{"num_hidden_layers": 19, "hidden_size": 192, "n_experts": 64, "experts_per_token": 2, "d_expert": 192, "d_shared_expert": 0, "hidden_act": "squared_relu", "moe_layers": [0, 1, 2, 3, 4, 5, 6, 7, 8, 9, 10, 11, 12, 13, 14, 15, 16, 17, 18], "router_score": "sigmoid", "normalize_top_k": true, "routed_scale": 1.5, "balance_loss": 0.00765, "balance_bias": false, "init_std_router": 0.00748, "lr_router": 0.00145, "num_attention_heads": 2, "num_key_value_heads": 2, "head_dim": 96, "vocab_size": 8192, "norm": "rmsnorm", "norm_place": "pre", "norm_eps": 1e-05, "positions": "rope", "rope_theta": 10000.0, "rope_fraction": 1.0, "qk_norm": false, "attn_scale": 0.102, "tie_word_embeddings": false, "parallel_block": false, "init": "normal", "init_std_qkv": 0.0316, "init_std_o": 0.00513, "init_std_up": 0.0316, "init_std_down": 0.00257, "optimizer": "adamw", "learning_rate": 0.00201, "beta1": 0.95, "beta2": 0.95, "weight_decay": 0.1, "lr_head": 0.00989, "max_grad_norm": 1.0, "warmup_steps": 415, "schedule": "wsd", "decay_fraction": 1.0, "decay_shape": "cos", "final_lr_fraction": 0.05, "batch_tokens": 131072, "max_seq_len": 1024, "doc_mask": true, "z_loss": 1e-05, "train_tokens": 753700000, "max_steps": 5751, "dataset": "wikipedia_en"}
Below are experts of layer 15 (counted from 0) of a mixture-of-experts language model. Rows are named router (the router's row for the expert) and show model dimensions 0-191. Each number is 50 + 15 x the weight over its row's rms, rounded and kept within 0 to 99.
After each expert's rows: a language model's description of what the expert responds to. This comes from a sample of Wikipedia text that the model never trained on.

# expert 31
router:29 28 49 63 52 29 42 42 29 67 63 42 54 16 40 27 32 53 53 67 50 58 59 46 44 62 53 59 59 45 69 70 61 44 69 12 20 40 50 51 61 39 64 70 52 50 29 66 50 51 54 74 39 56 85 55 50 31 38 24 58 50 58 74 71 50 76 48 62 47 69 44 50 41 48 46 47 61 38 19 40 52 50 50 59 32 37 68 65 66 42 39 58 44 50 74 83 67 55 54 48 25 43 65 69 21 49 43 48 55 51 53 54 60 39 44 73 30 58 57 20 41 32 46 41 45 55 64 47 39 68 43 46 27 57 90 61 60 48 61 74 17 86 46 07 46 92 46 55 46 31 28 56 62 40 34 53 62 53 46 42 52 41 42 46 53 54 40 19 45 53 69 62 24 64 62 60 35 53 39 56 35 45 64 48 53 39 66 32 30 36 58
It responds to: Award and title words. Nouns in award names, job titles and legislation, such as Award, Best Short Film, Chief, General, Act, director, professor.

# expert 5
router:50 72 30 64 30 39 39 46 27 52 42 41 55 37 67 64 45 41 66 56 67 48 48 53 24 36 21 35 72 51 65 46 69 40 56 48 51 34 52 55 49 39 63 75 45 60 43 70 48 64 48 70 57 58 59 38 78 43 60 18 49 51 76 71 65 56 72 56 57 30 56 56 13 22 70 50 35 67 32 50 51 13 57 26 48 37 69 44 73 57 65 59 47 42 92 71 57 68 60 56 66 51 33 52 69 41 37 51 46 55 60 66 75 64 44 40 75 30 27 64 24 72 47 42 43 43 63 56 45 38 65 36 38 42 47 70 37 74 64 73 69 21 47 66 44 55 54 32 69 46 49 41 33 49 29 48 31 31 41 37 17 62 75 63 65 63 64 60 32 48 65 76 40 31 71 45 42 57 49 40 57 48 27 38 48 69 47 74 43 38 54 51
It responds to: Articles before military names. Function words like the, of, in, a, with, and words in military or institutional names, such as Royal, Naval, Armored, Marine Corps.

# expert 2
router:41 37 45 66 35 59 29 58 31 45 42 59 39 38 46 37 47 23 53 59 63 43 36 18 43 53 24 50 63 50 80 71 68 31 39 50 45 30 56 46 68 45 65 62 43 69 45 73 37 71 65 58 51 44 39 58 60 51 75 29 59 55 56 43 59 65 71 76 57 40 78 48 42 09 61 58 44 77 20 46 62 39 70 21 50 43 54 39 58 24 68 25 58 47 58 57 66 60 71 36 57 60 44 29 58 33 22 33 67 54 48 30 55 62 47 35 63 32 44 63 52 65 45 41 56 45 51 72 40 26 68 45 62 31 33 57 45 48 69 99 67 52 68 63 46 46 63 57 63 48 46 50 49 55 48 46 45 30 38 28 39 54 63 63 71 52 64 87 29 71 59 76 52 23 57 58 51 75 30 53 75 56 38 54 34 48 63 59 70 43 57 56
It responds to: Sports-name capital starts. Word-initial capitals and prefixes opening names of sports events, bodies and table headers, such as A(quatics), National, World, Pro, Super.

# expert 40
router:44 47 26 75 50 37 58 51 39 74 36 43 47 27 60 34 44 32 63 61 69 63 66 42 45 53 41 54 82 48 72 80 50 47 46 45 33 49 64 53 58 33 46 81 47 69 33 67 46 60 32 71 46 60 50 24 70 42 54 26 36 62 71 67 65 55 86 68 60 27 62 37 35 35 82 52 41 71 36 28 59 36 62 38 49 39 69 62 64 66 65 29 60 33 75 71 47 58 72 52 63 30 52 34 58 37 50 47 47 56 30 52 63 78 30 44 90 40 73 65 35 78 48 59 40 30 66 58 30 34 64 30 46 61 29 74 67 54 58 75 65 41 78 56 35 42 61 48 56 39 50 43 47 61 58 50 51 33 49 22 38 35 55 58 73 64 59 59 34 66 53 56 42 26 62 78 88 55 55 51 66 50 39 60 43 53 51 55 44 40 47 59
It responds to: Years and squad tables. Spaces and digits in year ranges like 1942–1943 in footballer careers, plus position codes like MF, DF in squad and results tables.

# expert 0
router:42 41 35 64 33 34 24 17 36 58 43 49 55 54 42 56 27 37 48 33 78 22 51 43 33 55 52 33 68 73 42 51 62 41 31 38 53 51 82 67 68 56 62 62 57 54 38 54 26 54 29 67 50 78 43 51 55 84 44 44 37 63 73 86 55 64 72 44 63 39 56 52 51 60 39 54 48 69 38 39 67 16 45 31 52 80 76 50 56 69 63 58 64 51 72 64 66 51 60 40 58 44 39 42 66 19 55 59 24 70 32 57 65 65 50 70 84 51 68 58 38 65 47 66 38 42 75 59 40 28 55 34 54 59 30 46 60 52 57 60 66 34 36 62 56 34 78 36 58 43 48 46 35 58 40 50 36 47 60 48 16 34 74 67 84 38 71 51 51 52 60 64 30 45 52 41 43 51 81 42 64 59 42 41 34 39 72 76 34 39 46 62
It responds to: Place/time prepositions. Prepositions like in, on, during, within, across that open place or date phrases in narrative, e.g. "buried in", "in 2000", "on September".

# expert 12
router:42 44 28 70 31 33 57 34 30 75 38 53 48 26 59 41 51 44 67 68 65 49 47 43 43 50 32 60 74 63 71 80 54 38 40 38 21 27 42 65 54 42 48 76 58 80 40 69 35 65 57 55 19 56 54 39 66 57 45 23 50 51 69 81 60 61 69 33 67 42 56 38 21 32 71 64 54 60 47 38 54 27 52 26 20 42 73 49 65 74 68 25 63 44 78 68 68 45 69 40 58 42 46 46 63 37 45 42 38 59 28 71 59 62 42 59 72 35 70 59 27 64 22 57 34 35 55 66 43 35 44 33 38 50 31 56 66 64 60 71 58 46 61 58 41 47 69 56 62 37 37 27 28 69 49 40 39 44 36 50 19 60 68 73 55 39 49 63 40 32 74 69 58 51 67 64 53 42 58 41 76 55 38 40 39 69 69 62 42 31 54 61
It responds to: Media and label names. Words in company, label and credit names from music, film and broadcasting, e.g. Records, Media, Digital, Label, television, Entertainment.

# expert 21
router:40 51 37 80 39 37 62 43 33 87 46 42 50 43 21 50 46 41 80 78 55 54 60 42 40 44 40 45 59 76 72 44 62 34 43 35 37 46 67 30 66 47 44 66 47 56 50 68 53 63 52 39 33 76 72 47 57 53 57 28 61 55 58 47 69 63 81 33 51 36 61 38 30 19 58 32 52 75 59 33 56 55 40 46 22 49 71 34 59 41 41 42 57 44 77 52 61 69 74 60 54 49 70 35 78 42 37 48 41 41 39 67 52 53 30 64 69 37 27 66 34 56 52 64 43 44 51 75 53 27 62 53 33 45 31 81 56 61 53 85 54 62 67 61 17 48 45 39 64 38 67 52 41 60 47 52 51 50 58 45 50 47 31 68 73 32 58 46 52 53 44 49 58 20 80 38 72 23 30 26 68 32 41 60 62 63 49 67 11 26 58 52
It responds to: Descriptive adjectives, verbs. Evaluative adjectives and general verbs in expository prose, e.g. important, various, similar, great, provide, establish, plus suffixes like -ing, -ical.

# expert 56
router:35 57 41 62 32 38 50 49 33 71 35 51 37 53 49 37 50 39 63 99 66 64 66 46 56 57 55 37 72 49 99 55 89 39 35 42 58 50 36 19 48 57 36 57 50 74 30 68 45 62 34 52 55 56 33 39 60 50 52 37 68 60 49 58 55 52 84 36 67 21 40 35 34 23 51 43 39 51 35 50 65 60 44 26 49 41 55 40 57 35 56 37 60 45 83 64 51 59 67 58 57 47 56 37 84 51 46 31 61 59 43 60 61 40 25 61 62 48 50 61 38 61 45 57 35 34 66 62 31 68 50 40 43 43 27 48 26 69 49 58 77 34 31 56 55 19 49 46 58 55 58 49 33 63 45 38 41 24 49 66 53 59 69 62 53 48 56 77 46 41 64 47 71 48 49 69 30 37 34 34 69 30 39 30 26 62 67 60 27 33 72 45
It responds to: Determiners before nouns. Articles and possessive determiners after prepositions or at sentence start, such as the, a, his, its, their.

# expert 33
router:36 60 39 69 44 24 45 52 46 59 44 44 39 44 41 37 39 61 65 87 64 76 52 38 46 72 19 58 67 55 64 42 37 46 47 41 36 36 60 55 62 56 74 67 64 53 33 53 73 54 41 56 55 60 63 60 73 39 39 36 74 54 62 64 58 60 78 40 71 36 31 54 34 52 74 25 29 65 36 38 53 35 66 44 52 37 53 32 71 72 78 59 73 22 52 52 49 71 45 42 41 50 48 47 68 32 25 47 31 39 60 51 53 51 50 75 68 45 58 64 44 77 45 64 40 49 49 56 42 62 53 18 40 28 48 51 87 81 62 68 55 40 68 57 32 42 57 64 52 42 31 28 27 38 41 44 19 72 42 33 50 82 68 74 49 51 50 65 39 55 72 65 39 39 77 54 40 12 54 17 56 32 46 44 44 46 66 60 29 39 58 59
It responds to: Work and building nouns. Head nouns after the or a naming a creative work or structure, e.g. story, book, building, song, version, logo, platform.

# expert 27
router:46 49 45 81 53 49 41 42 18 52 17 55 42 64 68 10 25 44 60 46 65 56 69 23 57 62 51 68 53 55 85 77 59 49 38 59 43 47 78 49 61 33 38 59 39 47 59 62 54 69 43 50 41 64 53 38 54 36 28 25 48 55 40 68 50 58 85 81 81 40 51 36 31 41 76 33 37 53 48 43 58 21 38 42 40 38 49 49 77 65 43 27 56 40 65 55 63 42 65 71 51 58 43 29 63 17 45 39 57 53 53 68 75 76 40 59 60 34 58 62 54 63 59 83 31 36 67 65 36 53 56 37 33 41 51 46 74 66 50 53 58 35 62 65 42 33 70 48 52 45 34 67 30 92 55 54 59 43 60 34 37 44 62 75 57 44 44 74 27 60 62 73 57 53 49 69 63 53 37 49 58 48 36 35 63 59 75 37 54 31 55 61
It responds to: Space before numbers. Bare space tokens right before numbers in dates, scores and table cells, e.g. Born: September 26, 6–3, 6–3, in 2015.

# expert 9
router:47 51 38 77 36 21 58 49 42 67 49 42 42 40 57 33 55 24 68 73 83 63 49 47 43 49 49 57 65 47 64 52 58 46 74 37 17 51 61 65 62 36 54 65 55 59 34 61 34 53 40 65 43 51 53 39 64 48 41 01 53 50 53 66 53 58 68 51 55 36 60 47 18 48 79 62 41 77 40 48 58 37 55 37 49 56 67 55 66 68 67 47 63 44 83 59 58 45 62 78 72 32 58 23 59 27 56 45 68 41 48 66 56 70 54 47 67 37 55 73 31 56 48 76 45 41 66 56 16 34 61 16 49 39 35 65 57 63 66 75 58 54 78 56 34 39 61 66 62 38 66 41 30 57 45 49 45 47 47 13 34 66 70 53 63 44 69 72 27 54 61 66 73 38 69 97 43 48 53 57 70 37 40 56 45 65 63 59 47 39 49 44
It responds to: Digits and name starts. Digits inside years and numbers in tables and lists, such as 18'6'3 and Op. 2'8', plus short capitalized word starts like Re, Sp, mod.

# expert 4
router:31 52 25 74 43 33 70 40 47 60 48 62 37 18 75 75 46 44 63 84 92 66 69 33 40 67 46 68 71 66 56 64 27 32 55 47 44 26 47 36 57 39 47 74 49 55 42 65 46 54 38 86 21 73 55 41 66 34 42 29 43 58 45 64 65 53 86 42 68 59 52 40 45 45 65 46 50 53 46 36 66 41 55 43 32 47 60 54 71 65 28 55 43 53 62 52 73 88 53 51 72 44 41 33 76 38 53 31 62 66 34 69 51 64 56 44 73 50 62 68 40 58 59 49 50 38 55 58 48 51 54 46 25 42 38 36 65 53 76 61 51 42 63 50 46 48 60 64 80 46 65 66 66 51 49 65 52 70 50 11 40 61 47 76 35 38 48 73 44 59 87 54 53 37 68 57 55 46 45 58 62 52 49 31 25 80 51 67 40 41 73 65
It responds to: Past participles and verbs. Verb forms after was, is, were, to or be, mostly past participles and -ed/-ing endings, such as used, found, announced, reported.

# expert 20
router:30 62 23 72 28 33 37 39 33 60 47 45 76 28 94 36 58 33 61 71 55 46 46 44 31 33 39 52 70 59 80 60 65 21 59 38 45 59 54 38 49 44 59 56 40 47 35 87 51 53 62 55 37 63 71 48 45 52 58 27 51 44 54 77 74 60 68 45 59 42 71 53 71 27 78 37 52 80 21 33 74 45 60 43 54 41 64 57 67 52 59 45 65 43 75 55 58 59 55 69 74 46 44 44 48 47 56 48 55 62 48 60 62 58 31 53 61 28 45 67 34 66 59 34 39 38 62 50 33 44 54 37 48 23 38 71 38 65 64 77 43 69 55 76 41 31 48 43 41 46 55 37 39 31 46 09 39 46 42 55 46 28 62 54 43 50 68 74 46 30 59 71 57 50 87 55 35 47 42 41 68 51 14 49 25 75 67 56 50 38 50 67
It responds to: Apostrophes and mid-phrase fillers. Apostrophes in French elisions and names like d'histoire and O'Toole, plus articles, and, and adjectives inside noun phrases.

# expert 28
router:47 51 43 61 50 56 24 69 33 60 53 57 33 69 34 17 48 38 67 73 60 51 74 42 41 56 43 48 74 20 44 33 74 39 31 46 21 55 44 50 43 40 41 52 38 52 54 60 33 68 56 66 43 63 47 53 50 45 33 32 64 46 54 54 72 61 96 61 75 64 72 45 57 48 55 45 48 66 35 35 63 48 69 23 51 73 51 56 72 62 60 64 58 31 51 63 71 52 61 57 70 48 68 15 69 45 59 38 39 53 47 40 53 75 35 50 61 54 40 46 50 69 70 70 47 32 74 50 53 37 70 14 41 37 49 43 72 44 27 75 51 41 16 40 24 27 57 46 56 40 35 29 43 52 49 58 42 47 50 62 27 46 36 77 34 61 59 54 25 42 73 73 53 37 49 44 63 81 41 54 76 40 51 59 50 53 47 42 23 45 93 48
It responds to: Copulas and commas. Forms of be (was, is, were, been, being, became) right after a subject such as it, he or which, and clause-ending commas.

# expert 24
router:54 39 49 49 31 31 42 44 19 56 40 54 66 36 19 64 64 42 58 21 75 42 56 46 30 64 36 52 49 77 78 53 71 42 58 22 14 38 50 45 66 50 36 73 37 61 61 78 37 70 42 48 61 62 77 55 54 39 54 30 47 42 58 61 79 49 53 61 44 37 52 47 42 23 81 39 40 40 48 48 61 49 73 33 49 61 59 56 76 61 38 38 57 53 62 59 55 80 45 45 82 67 59 42 75 39 37 64 34 43 29 57 84 70 41 52 63 32 24 81 43 60 56 54 36 56 56 58 59 44 48 39 53 16 31 69 67 44 48 53 56 32 17 55 32 39 48 51 68 45 41 54 44 73 63 54 50 27 55 19 46 31 68 82 63 49 60 71 45 44 57 59 62 46 53 65 63 46 29 39 63 53 48 55 36 76 42 55 47 33 78 58
It responds to: Of and relational prepositions. Prepositions linking a noun to its complement, mostly of, also for, by, at, during, despite, e.g. "prisoners of war".